{
  "hidden_size": 256,
  "moe_layers": [0, 1, 2, 3, 4, 5, 6, 7, 8, 9, 10, 11, 12, 13, 14, 15, 16],
  "balance_loss": 0.00227,
  "n_groups": 4,
  "norm_place": "pre",
  "positions": "rope",
  "rope_fraction": 1.0,
  "attn_scale": 0.125,
  "tie_word_embeddings": true,
  "init": "uniform",
  "init_std_up": 0.0582,
  "optimizer": "soap_variant",
  "beta1": 0.95,
  "max_steps": 3615
}
Below are experts of layer 5 (counted from 0) of a mixture-of-experts language model. Rows are named router (the router's row for the expert), up (a neuron's input weights, with its number), down (a neuron's output weights, with its number) and show model dimensions 0-127. Each number is 500 + 25 x the weight over its row's rms, rounded and kept within 0 to 999. Numbers have three digits each.
Before each expert's rows: "comes after" lists some tokens at least twice as common just before its tokens as in all text; "raises" lists some tokens whose logits its average output raises strongly, later layers aside. This comes from a sample of Wikipedia text that the model never trained on. Tokens count by the router's weight.

# expert 7
comes after: "\n", " ", "-", " (", " \"", "=="
raises: " ", ".", "ice"
router:497485514490456483476506476490503475543498501512555535466498475470484455486523507484485499525443489477530534493494492517503474524513510553519499425493497509456545525470490485539510461469511507544475485483500507537512496524473507489505498507487511515487487495496474537500506498474462471481515520518501490534452546499520512508505491475479481498474487506505494495486501490534483432497542
up0:496497486486462478488469481499515489489495516495500569467522485471517460485514478515501507495495505470537480459488532517520490452512500508510465441497486523509518529477472522485473477468485511509485488504477482508562497517509462492493506449487488516466480491496513452516449501511552495498466533539486446466502452492471472507451462477512484495523511480491484523520520469502522529513518
down0:499504515510520492492503509550495508489482462474511534513484498517497504540524570527487498458536477474512540502518526503537470501486498474504535531498573506523550546486530486481511470491518520533516511498475531490513436482495472505501521541492492525512532517518489487515501521501465508542470491485524497511511481519506528530498516489531459470532518503545531490463495476525518503491517
up1:485485458533513468457488464486476545484527496491464468520476485449471507486480507514475487510507484508519474479483485459510518461461459494488461487549454506541451499491469471564466498473511465523528528507503529494516521501501527500456518480505474489532513481470502524468487505558501526485528493487468517476494508550474499515520498506492494504553539473519497498500501496490496492530511
down1:526465512453534475512547464520510481515469476493457489492462531531563510504451551494516531482490535554490477576467545527488447476496451488528486495512504532525493490529494513480509477540512516474512517494494510453537460497496532471477471531517523477494502519520503512503518513466506500482527475502488494472494517506502479461523514478502498505464485482511476486528483517529503507511474
up2:463484510484524514558477457514538476501512474514490541473461475514528491494472511468546490527489534535464472536501507513470476512487511497497462431487510507496517508470503478505546447532519514487462515523479478499497481481473479470516492490504493490491527542519549543492468503470514514481488468522540513542486515479511497484564527483453529501485480520512513501486494498523495500494512
down2:498480542490537490477498493477501466470477514492488515528500473543506506507541470472458508502472435496546510492492511535468529497506474492474454522537488556520488484560508466482514441534480528516522528510513503521533501531523463504526472459483530496488492506510498537561514558484515487541503490515499494494541461492532488532505477536490483497509489501470495511524496528522501531528500
up3:470471524482470480496536500479485474509500499472558494467490461529551475516498528492491537502477480513472527508483497532482509520504526489460483545522549472490472516489490515542471491491517528534534480495515492503556482504461508475507528557429474500462475470512503548498459474479486514500515517552526470522498515477500515516531501511534505519505487464497520486533474520504544502497514
down3:486488500495466486458502528528489497496514501537471478547456474512491493452507448499561506485525521491482539481511487480481499475491487526545475495482507507513496509515510433477499592513498503449488492489454502482502515471557544525499513455550481479506479472488511508505473514534470496571520477457485491494513489509521507498470466495498476519511492520471462522524523488513466563510474
up4:511513502498488530502542477447509523484537516523505487500507517514467563522515526491527533485538480531525485481470544506462521526503470517479517514499512465508421499486476477523492517493537525493469485481526492492529466524449474489495444473496522499477453484546458511480494526493467545543496532520509485485509458476517459526505488478489503507484490500475515534492531537511501534528511
down4:438526500498542490530512461536518515493484504533509465486469514496505500470448522525433482496496498495464491505505476492494488500502510494487515485494468498517521546476521529484492535475504510528511474514501455462491515514465567523500484478539518512473508467493507480532545486530520467485501514531520509493518562512438493499455508477553514540488461497430543503542510512485517522485476
up5:505499488516487519515510521514514498474477526498481523543497503497446488482484509502485492529488510449504513510516474509493510520549545499525523523504481502463483518474473489528476452495472467489528473490506502559499494462500479516496514509535488540476534502487496490515499533471514496497485560495506458500486528468476494497497512470502493454521520549519491497447519452531470489541525
down5:495564494505463536486450532538462488451483464554472522492457441449499476489522514452522491519489520519464497499506540524490517479493481470500492472484522502492486487500560522491505466523573524483513506507489518523485505459504545485452507500497521484479510484495510517493494513484493507545527527519502520508498520500460493503474514502557480474479469497530509504499502499511522493492511

# expert 6
comes after: "\n", "-", " to", "|", "–", " he"
raises: "s", " ", " and", ".", "-"
router:474523475463448503488548476515516520523460499529535531521509500485467520502549491472493508485473489503539487476525508507495527465550480524496503505486520457497537539485495466492516485511528519448445466496481507496496488509520545509492522549501497510512502520449475538494463538504448462544542468483476500468469502487497459523493460507532500518503494514441495491495479468566514494502508
up0:507536520489498469533508498514489506519513505458475491466550488466516545506503464454497533562443458499558488468545483538472436485522522489456496471508488459508499481496510517499487542454472503500503514467516467487501482518513500477473514457487457472500527505544498497487520490530547527470552520537496480523495468468518498539488513506505488474513518514517516527503502519507509528494526
down0:507495531507513464462529508464482552460502489505480499514509514507538490518483497432532484519502508500470490476504517509504496496521523549487485502497463527502504484475484501517499452522463513477525511523491498472492477495502498491488466517516534532464506504454475505543475527486437532507476450467523534503521501547529458525462486482515507488511521491482487489535536477501514511462523
up1:494460506497512507524447483534498514559509515499498504508526537531536495509486462505493512521551493561541509543458521546536557499496515542491546504539530523520498506466502495460524518500487500483487483507519485522489501464487496499487502470480502551533491483442520527479440458524509477526471515470496506471520517491481515470529496493484497493486521514498475493485517492514490506501477
down1:468469487527462505501481491505483519475499480519508499508495467482539519496483485510484511450549483470490500457518460538537496487521499527504491502496485499500545503473483520510498488527532575512474472484519508513501464486494489475470489478493521485511502527507502485491519503476519490480421478462498481510510525451487480444500535504517514499520495491491465514486517460513524512474458
up2:466490504471463503520513475507495494511533489495556520533490502483502517481504488513482493513494513463512497511485503502502514505504534546478478519454476517522472477477506488512467500501514479500519478499492486502514506514509477520516463492540520500458440532478493520470551510558528538490501468481487496508501499530483521516521433523518461415512483505502502501502480496479562507492534
down2:488473492504536500496551491514525494503507505474489500517484500478473498504472501480521491504539493475496505543473483537486450494459529529517544482517537521479503474498522504512510485536478565536473520523476500435518480507467496459510521504493522509492503494523473448496503499526452488491534477471510519539504506488451444481520486576502490523539530528490516530490488498480544524473488
up3:528470475492484463539549529472481515551485459506553482479468551490511521468507512479558508542483485488536517502479436494439519452490530495466487473498457548466522533487531510498544495485520523490504463501523491515501498450467490505525473445527522465522480499522479516485505538493546513472533497452514525478486502525526492534496475484510478483515485488541478458536492494527482520502498
down3:513476492545496494477449485502508500479512495521518513488447432468502535508493465511441543497521538480481498505484479497488476510486507519480479523509516518488451534531476548492498542504474503443486493494479484464480482434473529498487505521481500460500521481488508495494504506475497525512499453489532493504494547535489525475532497489511542502481531502519504511489503495490505547519520
up4:439513477450500479468505517460552496478466484500497541498474496529533495498501519478525531487494506524463514493480478519507471493474497502503509520550453505546484500493482530507528532496512465504492506493493493525528512506471512490496461515481485475502494510466539527490525519551472524500509500490468543479493535524534489458492482530508471515571497504521472494511489510493535500512550
down4:507486498462492530459498493514499497550484490494514513476438510551503522529476491538473514503478532491482545542525485486544467452522461504489508490527498507488463498537506488495506474523532536488508500538479511499531498528521476523525491521519484507486501447507536488545532516526526472481453514500506529534518479491500530474484500516510470476447504508499491467537498509508559453540472
up5:510501506474493542528506500455454503515510482502509540505518511522467516502514524498519521490529485510486491493512510486516516467481493536489458446498494466507523519464501475543513587496484517467487485505507490482489469458496483513542437534528508466502540475456528499508497477500504532522503508515553522463470524486455497519509476509506453500519461536468474504497499520478487497475519
down5:526480524502501518503484511514455426506517491463534492488467549474505528493547499545542511483523514524546506528482504499515503506518496510451505479471518527477486483495479502486486485537507461505469442511539541481463469510478546515458504478544526471467463506495517490506538507520502504491435497500526490523511472489446464486505501506493482444469505483434470470518453488499442509506515

# expert 10
comes after: " |", "|", ":", ";", " October", " September"
raises: "-", "ice", "e", "1", "s", "'"
router:497505501443476498525517517491531488509486507510519493520438455505460539492490465499531547501506520494508493461524490502531485476518484522489528504472470512466500483509425434490542471490518509510492508486551487526516467488450482486503527487498506507505499548521459492471475497512501464505510498541461510488506527520495504505515518472519511500510490529490458498472509487490512500471502
up0:535525473485508518510523485507507502496468518479490543508500534546565535498477505476504516482506542502490493495479502478473531491462520463526529466500512531496498494459542515506548449485505478550538488529516553509521506524473456552463498535509501508509504521518493525463461545513481554483530504473490527495504491443511503480515505489544534520523519500509522522490479544527491486533487
down0:492484502469547446467452511535521519534483509457493471503493488497485515516499532492489498506486472477498495510516518478519462500505477528473500560548499474481520481501448515499499495523507496451495491512510483466480494531496518473526515503471503539468506512535494500510519494506504473476490544511473545472509485514530511493513463527515519498512495492470484492524506496489496494490508
up1:518468558507534474521486474479482487535505487530493522516506516512480474540474497505490479447526527460502500477488483497478483520532490548498509470478491487472500506491495496482510480512498502516557505511496510514501513495493463496502452493469495532514480482481484500519433466481475472526472470511477549492484551427489485517467480533501491510495530493494489515482511470506505482540512
down1:533493483491533490498482542530487474494506478455541495485495503485512474500557491503484520504486471474450494499556521473495530479488481461556542484516511505521519529511510487502547526521488455520487490500524493492483490521493494481441524531580539507526540540517455498470559525516476508478527485523504494488480489524472505474545529488471503499529470444497523493539500503517484491487466
up2:520495520514519461511500445474522483548514522506515485449484491484469460510512483499515552520466517473507469479540506491476476538482491522551502475517508497482536479513514449519516471519503505537534472513533472496486487518489467459508460518524503528447459496456497518505538480494532492524498478564490513499515525495505489501496491484507496505493532519486478506489467516533449474473473
down2:533496513509505517479501512524452470492524466491533546482519481464498485483485535464521461470504512472524499493490464522464526531503519461466539481562559497494523480501522537488511514498500502470494507484451518521483502536512494491528490510503505535506473490547532518501500487470472453515515479496489523484496485480515495516525479492530497492519524477523507533490472579525512510509483
up3:471519491521542515508527527509475507518502514491510479483521472488451517535515527518491490481528512531455483464509527541534486526523483473462484439472488495484535519515481520473500479470451514505499553519522560495470478445474456529462491493520466440533500506530484479513484468489542525527522518491506535519480507483494485461520493536526488463445502495527490497481543529481523487497512
down3:482494488522438517478490496498560513494494527484452480529491535495467510460510478479515490490465512495499495472535442492480490468460526529496530519452484498535473545500479534509478489509516513453504495511532519529460515465497493487482488523485497524475504544466490505513478514489499489506519524481501515509475519502524488481483501495502505483466508496487526500480506491491478541476511
up4:479516526445480501483561508513510483470532487515492487524519502535499503480448520498514539505509501521489541497518505518495542498527554488452582520463512491527451505522477464484545512494465526482522483479544499470548489484484496458445477487488500489499521512480467475514516507501486529518488502506544476499479470484508500505491500519511488514502487579512479515502487500488563501518536
down4:520500514486534484492482458481495471480469484544531463443497486479490512459500514516492516496505515482473507499553481501454491487483512499552501494447498491512512510500534501475515497499520533537476529468481521517496522536463514487574481513517502496513493479471534495493486532499436476481508526519524500476503521527475496526512477493539479480496471490496505496490520474494489483464525
up5:526537492474500504432520473515488481508492518489482534502475467498501493482482492508506516501554494520521454469468492486491484512511495497516499510504509512527534475462479456520490498523467513540457529500482483518473461508460531482492447464505561538507509536499529474471500460494546451505499555524497475491512450461524516476502491499480518515464533512518497534493452529495515475485493
down5:471451545473496483552482519478489474486512467523479524459536478527494538507513536553503524539548490521482482514497531498522469438520485534506487508499525553540515563507521525510475484524527500487488501479517472489442468505488503486470523494491465493514501539516472485502471495524494470527508455495526529538499521510533477490507512504496534504536509477494488536516506503534454475493456

# expert 14
comes after: " ", " in", "'", " S", " B", " In"
raises: "-", "in", " ", "er"
router:472487533516489535472522475501529533501465518502527493461464527471474465518517487506504498538500537504500487481499519553512489527518460510502530442460575523466481448468450480510488573503482517537519502471523496557509487530441485489493550484547475500513484506464516542493480495468515485458523475496488561492473488468486495518494488516506523493506527482478490491479503467503543476509517
up0:491511478500515525489482507515459514493514493481484506459484512480507495480505522479478522482512508522508506486524519519500504547486478477492526475494498555529484491490443511499467527599501463540500564499498538499528473498551482518505524491471532499513500501484481483495491502523489475497522476531465509489499537513477413502523507510493509535467516474523475472493502429530495491518469
down0:496522470506514516526505478504483513509491478498518476506478518509514523486496505492484518506518466538506460515483468508523501512513482475462473519520518482517469485523500495476473467519528490484525529486515467562489490438475505497514504477506504493503494497519457495481496546502495520464512479426530495449546528472470499501483491499519447511510511524472498497519532540470481493503524
up1:485499505526525516496504559462493532497499455495482523510510543494519521510483491514500515521473479498559499430490517525531513500509497514470480520517460501499496502496544466499547480485523497470482486483518473546530514496535514529488557483527506506462468466468530517515470514514501480478514480495495511457507503529473528500524469526520559531497520528468519491525547529520513484497460
down1:499514452478465522482570539476474512494498516466501526484546494489507507540475505500489516501515482513493492506473493511485511514550535502488462495440525480485503471479484504474540523466503489522549536481525503521510483476510499545528514520460479498457504489506501574473492493500540520545463481464525505499486548504468536495462540520495506496538448486526498522537510524507486514509493
up2:496488480485513503482492501485523498486484527487517508471498477452520487513457512455503500475507462490506532473545537507482544472521483484532531485493502500507477494507476489496451527459477470561511476484510475540508513509532456519518535488477494469498535509502510494506521559505507514488467503510454488463452446504515500480518464489505489496501550497493529499444511483460519502520523
down2:468478532502487524503515493567467495518486496470478534528500480499510515566515543490481548518493517514515472523495525514509509545517514497529502474555459533493488474536543490507501499537506487476504483526515510486475489531468508500480486502555522478473498487511524540504507531489508452514527511483524498519504469491485499525489492451508466497503528495464536501508512528520515481534509
up3:461469516518522527537497497494507445490501492525504530498548484503488486470495506488485524513493530486513436478494512484521521475508461462492516517480491463459515527497488507487496492463507511561460494541517494510555490479497479478531491507494466495519547511470486478526521506487512499515517436461521527478491454501512484517474524501463474526476469495505470518485528525487457488527497
down3:548550467542518503517505474505499502518494444455536541485519520474511476499485517489498504449551531503514532481474495482508458503492491473490452459518537529472483467489500539511464503514514513470481522510513482494472510489518495504496507456509517517495496490532527510466497490515484508498487506507521505479508530520510505520542436487500493495468468502509510507497530503538483504493503
up4:490510502459497490500503524516455505512517496537465491558555515505448504482480464432467491505487540513532521464474506496494530519505448463482465498504521540508512485500489498466499512512464516482509476503490445503522499517476471507491502504494526493507496514526508485533524500502512524478486475527501545527495512487444468464495554427507512497499481487554493532498442474535468486503497
down4:514508506515506530503508537527515527510493481449493456515500491539527531499473453494538500530507475510496524533508514478480541469476521493557526555532470519493520486465503497537503498510554514476475514488499527527513511550489487517493530460535526497473509480503507505504498482519483500523520484514495486513505510506472524473465495544534489516528502491498474470503505459546509475467513
up5:509511570487493501530505491532537478565531499472469518492520545487483457450517497460539537548493483515507477466532489501497508533536509505465486484529521476557490477499446489487498486478508440508556531492513511519482492539493490474469504511497488487511522523514480467510491486510478478503498499517504522481482475521450482495494455466535524499501530488491533516505448506552499500489473
down5:517568496535500483497524476502479517544529536505488530523538461510534489477501502569416483502511497479507507558504505491506477520489518467484538491552464502502501520470473493502499488465502456518508553511505465491485518497503489483527487489493434487504536489537523508478526502496511475540472526479457521493502512493499497523514485474500478527433486542470539511475522489474522488488491

# expert 1
comes after: " is", " was", " the", " a", " as", " and"
raises: " ", " a", "-", ",", " in", " and"
router:467484530496485470496519496487511472490468507448469544504510506484518481464539493502513520536506489510496539463519517500549531515524473455462530538476496470467525504499498519519525498439489490495488538487500492492505447418459478463483478513497489492480499511540508493522487494491507504476529495505496523451492511529499496501538498482517479452538485515519505518468514494474520500486508
up0:474473460490497508478477495516523477534494483516539500494504457479480534505479477513515503514476495513523447502449500520507517512513508488488500505526509508475512503483488491511453497515495552518536512478452518484503488541505497498530469468525459488526490506543554505530489514554490507527541518513479497479479527493494486494480494486518523501511519489504497494467498508508518514507434
down0:498493493452492500464530503491507514466536506492543484460498491455523511486484508540518520467469486534492533504489491525463495503479478520528528520530550510476518509528513522490504496494515523461503524533490491512545525493500505488546506482451541533496462478448517506475523522495498492500501523501517469479527473513494448468520535507524553550506462470525501513499503489490499503505496
up1:477551480448509501521555460451510485489513522506511511459522528482454514496495521477496475454489470550525489512508462483457506475483513514476480522501483466487486508478497496530483478488509498524510514520480496483525494463518479544488525493533495513494503513518494498516527469463533515517524498491485538544490517529512506527518525518482424526551486521543441469424486512463522510485526
down1:534471496526485533500496482465498516514471474524481525535505466508515478509491549488552521495561547495506490501540530482507471461466427450517532477505509515485517522513542539499494497535491484513535529492474488507477496484491494427517495462460539498499504513505503516476487522497520472457493506498512512511526528460525462514497458522502522513482483490470504490502495487503492495551531
up2:541502509473504478535502528486513482519516530466511479498527519528539498475505489502565488536503497534493491547447485558515493474468509511485470494464493501501542517479497486495515567457510461473472481480501506535500528481482501531506477522481483480496503498495527485500524477504478534533517485488455515498514478470514512528497510490511452519543513543510506516530488478536504493531515
down2:498518485502513498512518466509476506502500490472477514471506447513525499507509496505541478468509490472524482493515476524538541536516504477541550470512498510558459465485531456497527509485474480531519498523514528490509511526540463502472513503490506515474458522499477499485476525479515508506487506564489500505497497493455549476465456481469527515498534507540534487503516514503478469547509
up3:483546540518514486480503474533491492415509538434469497509515478485509484478480493479521506490488520489472535509507480497501518476476460495499515511485491462469517510506477506514542520495459501498566531542498551486529533477524452526466480495452461473504527526535502520451537484526515502470508502560485496498532486474473489515512466423524496491462472501500497506507487512491483509505513
down3:501472490514506505531479545512473495513477467523513497441516458480485499509509531473510518505489473508473458517480456451513479545470525507524508454509520507490507476534526483550480481514497522471508485506500441470474511476453525552528521523536529456520496496458505473505512473475517566489508493450475527527469461509460489497518522516504497531541463485549541490498536475511515499476467
up4:492457479520523447477548536488500503465491466538525507488468481507536479488490541474486498517480475486461559474496535531536505474532495500504505515485535465509494459504545493522483537499529495503509474535504519509500457478485519491506519514480503510499446466530490461506498485470431490485509485535494526487507516524455533498503495478508490500511488507492498472475534472487523471492510
down4:528470504492528507556457480487475540501523520490481534468527546527482483493511538524510483502552536533503489542439539477516503506480500521485479498472470502513508489547512490456496491504494477492450492517500468448530514506499484515473472554522488488501466516510512475501515505486544506500483508524475517531450509510519542517532531493540504485511506464520455513497476554512477493529498
up5:462520512484497471510445484461505464501511496490467470481541490518503466499483498497542472486461474465500470562502494489482497501536502518492494524494472473484518550526452532465508502488505508514492479474473511554476524486434488508479526485517507520473485479476478487504533561486488438543511474503481515469498485427484510490530507459484509493473482527526465448476487529533520512486505
down5:534522490512534511484456547535480518468469491473513542531483497533516479533543534491440490466481490491537528481520460496504513414517507494528432502468464520523462504467491481526489511501481482511521505529509460459540463523493468502507462498513527521545520514475467504520463525531497516469475464499502492502524503530486485517541513497532510468508493479456499492479498488486518481480484

# expert 8
comes after: "1", "2", "3", "4", "0", "6"
raises: ".", ",", " "
router:483486499446489493531518493470474547518501506481521559524477509516500545467496506487524533525491500492504519503515486482490549482513470470513473535478496427447493468500527520507526462504525517477466492488508515505513506483508520503481504499458510478479525546490494493502463454547470452553499438474473475473505494530480497480500506504492502471471491529507510447542478496516511482532485
up0:523536472540502528443522545474513496524524492520476501508506551508477508509509523539529501479517503538509513518518464513533515513516490510501478448492517511477492512504516565493493500515474495470470486502494481524503473469474499431472483503475542516555472509518505487454518502461574538512510501513464473492517550495520515519514491475510475494464527483539486484544506540466573481435546
down0:445564495520478509506501480516480539488535526532520470460523465510511507484489509479485441491525450493495481464514512469516492491508489487520533520493466473489544506498511486517448501484454446502515477509477488505513493520484493480500488516433518541480513487477554520478486495509500476462487485500500493478471495500504472475487509539511510509523491488541533499481494465469500518508460
up1:441485464496502525473513524471517465490498501475471479469498538496468522497504502519548526503474468540531511537490516454510464547517476511519517472440505495506493470496464483515462488520475498483494504477533513458481508512535525500501495530477491487516514522541486553545525535491510531520553464488472435465500509497533488444498489500514521477473448484507514550508514503458504479484451
down1:527526586544534493495479466484522508528493491497528507496480472517521520470495546511493507509457508502492470510478488494492502418479488487461558533519501522491500517469539549501547498481520476504451500492502505512461494532487465511505478508544480442506532435488515491510536486504479497512471491518521512507480481503514520524478496489478516505480537533501535555478540459535497498495521
up2:509470510489471518512486513501481532532540488517564496478490499510484502457481534525517519509486527512512488480526465503503480468546524488486498476537520485474532505503522499475501489493484441518505494475540472447476534472541534526478531496449529499528506493470491467459516531492481484501531508508510474509514558472429525504491492443503513478495461506483482515467496489504479500489530
down2:518516479534503511465509515521484471510460482521504493545501487457508503506465479505491504499501483493480520542510484519511488445490482524483461480470453500508524487526481486501485525447477540481530479502525535482487441510487516564502502516535510532510446535551510492518461472519519523453533497456478487485461494478481458519503491487482469445473530509533540509528474527532519496486466
up3:511509475476476473490547505474473539501462523489510499516526496466515507516476534482499544502468484488510493521547519487513480527504480506495500521462537472503484528449520552509524493498518559501534476501527477479479515515516544528484473522485450460521512509494490513513498515518505495505465510523473492536499447497487515517503501459511511507455452473486487451518468548518484461494503
down3:474517504509496488523536496487455465489557504526517512447498499506471495480505495502496518503498474541446466507492511504500495491484468486467526465534503508472481488517432545462535497515508490518490498481484480529526513481478566491473517528520558516498445461517507481527492483472466523532556527456463504443515532537449513438522559496509488491518527540490510500524500475490511518516532
up4:486479493491517501504515491513528482545469463482517553530511475504493497533504489505532526478487536514488528504520483518526522481539499504517487535511476486495473495507515505525523488478509543513488464472485489459535519493499540481509457507515510508517568521483559501521508483539519516512518540502470516458516499490507502534454463479485479444479500503446479481494525536509528512494509
down4:493505496480521520489534490522513469461555514531467505424546512525511522525469461486509546523500488533476467500501493483510481535510479466494524479525487544518453494481494495504498543480489518500520528510569485472520488512547506474548461447552454491487504523532486533483460540498504491474533493512511488492518506482504539517512479491493482458556535481538501472471470461505483524507514
up5:500516499511524502550527450463509508507466497491462517495471515531512561500498503538494529464462536477501487492482518534475501512448489503467488507423532495466506510495526517531494499489467518460491490500471545505504501480452499530482477495535479514474506483493456505540462521459491517469506513480479510476538518509498524501518499481534528473518513485486514503505435526511517509524483
down5:451531500477535515512463492505493497494568530465515504464460515502493502486491473498469494539474516546511515501469526453452490477479484501492482560531505500480489533481473507571476496463496503503561504473522503489517528542517486492499533522506528509539459485462489525490518455491518510505481469501539455512468519448471508492504521477470519548495482508545496532550510514493464457505522

# expert 4
comes after: " ", "0", "–", "5", "4", "6"
raises: " ", " the", ".", " |", "\n", " and"
router:497495499506512484508528478464522485527524498512510560491467466505509461462540503507481543532480480487540502492522498529544491496499509512517480477493484484481526500511494490520512511513529532487466530510476530517495502536487525501505501507491494499564502534451472519485492531458487507482490489528418494449492465491510474510501502455485471523481532504504528500492494478540491488476520
up0:500529493478493532493518495504464479498474519466469546472497523500497557493492481511503531527477481490521554515461501529471538541569478544522459483510505510519478481494489467549492514525542505490475474502498557494520528506494503490517496489436522464521517487513458487519511521504497498483494481492480542458464487522524504526452505539532494473478500506467507522485495542508475475526458
down0:502496505503532496532522494509461470471475465515501513454483500525515521468528482466458482507507521489466513505512550462503507523538496481511544503445509497467488522497484481506484524499492459490509517477469567504500501473476442487491509482500538530493475500522519499528506484497483488544484528498470505535484456518534506547530522501496492521448457520516509470501480509500533517552505
up1:482524498507502512509485485515557503508531515486527510439529540519536444478503496528494514525491538496480489530557487546474509529486492499450481505485459489460483513491548526528514520497526515507476517464537506513462467497557536507484524476514552505540478482474518496524474508546503496524483527483568527502517504519472473525521478472519509465492488487491504454498524509526437493524520
down1:514468477478455524481461487495473493488505488501495478436531511511477478539489465469509514530507488471488479489474504480484517525546492460512488488493508460513478480504449517472520466472461482512464494501514538485488455486460485534544512480544517495511526507480467516487475501534503503507505520484460505544522489522446542495486494484492456512504506498541535489488475541532488507540465
up2:517485529507500487497511487454466500468500513492501556496518471531491475517492492483529494502500460514517501461504482497503521426497472435461479482485521439504495479493517521535459513519504512506511507466501500479441502509496457474527519461508515501491485466464523511484499493464485522490495462494440482480495493540516528493486494495532499522584518532539493481496500502541485463506495
down2:448531493479545499483482498507523488529501526485500536487493482531483478514521467507504484512447536491459492444511463503524528464491474531529522521488487527526505465478510537523475476498488457496546518472498548506481481502514450499484516513514529498459517495501492494524519478452503518501482511497508473509457508495530482489467503519479514520460488510527496531539462511512489456515493
up3:509448513463518505487470510489469505539480509512527528526484480510527512482514502496495505477498486504498482480495473454516520481483460477539509479510522493512509481429495483533513518519507510561554516505507534522472464544479495542475473499499477529525450478511508492502527496523499545470484473496520524500459475516502500486444533478520452519512540515462513461502495468521480516515456
down3:494480497469506489469552472503467484523474550464514521480531520492485476506530509457500507491507479454502539508504463462504470531468449480509500472514503469473535476452510522444491468493484508498467487503499503524540506487510517516513461499474502514479479526507512484512503530496464498502509484516455486496491537535536490520490474513509478521520492487505495498473497547448499486497548
up4:544486472526510499505516483511549505542479451484478491470512487457516496513501514489503468535541529518493527480527482509519521534513527479508503481497497525549494526465507495515563517503505504443462496446522504548524498494466521494515549471545503509494492496496471479433538521502485509545485535478497465502504501478504498501496483510515459483510497471502480529510520522496501528483505
down4:498481521476553476503509467480470521484514484486489503514532467520525506512513477517467483468496474487495501471474531485475485477485472525502506535492522510549482456503522502479541473508463503475484515471530472535495525490512490499475469481489497505520489460503494507495539490514506508515492493514510483448458500489493460518522478526491502504472526527518497506489495523508479522522527
up5:478485540506510484495520485501485522487506501510486477514513505434510482469548500476490484480488489503538476492514496479475454508517478480519510526480485487515524464486527516502531545503511545519492485502479494527580517530467509477511442480480488521498474539505482478455501457486474534469518542503492487461484531473476480523512554474485508541502451451464511488492492497483513466461533
down5:512471512510555525527504486488479516474520519482500522488473471475487448477524436487480506513477525487542479498513450489528461483488523495529512539482503480540497503522494479480471487517548503517466537512430491485473501494527511472544487445554507471501482530499558514556488507520483475438500545495478450491498480499520515492493504492496531511493515510439523512485486501557496488538457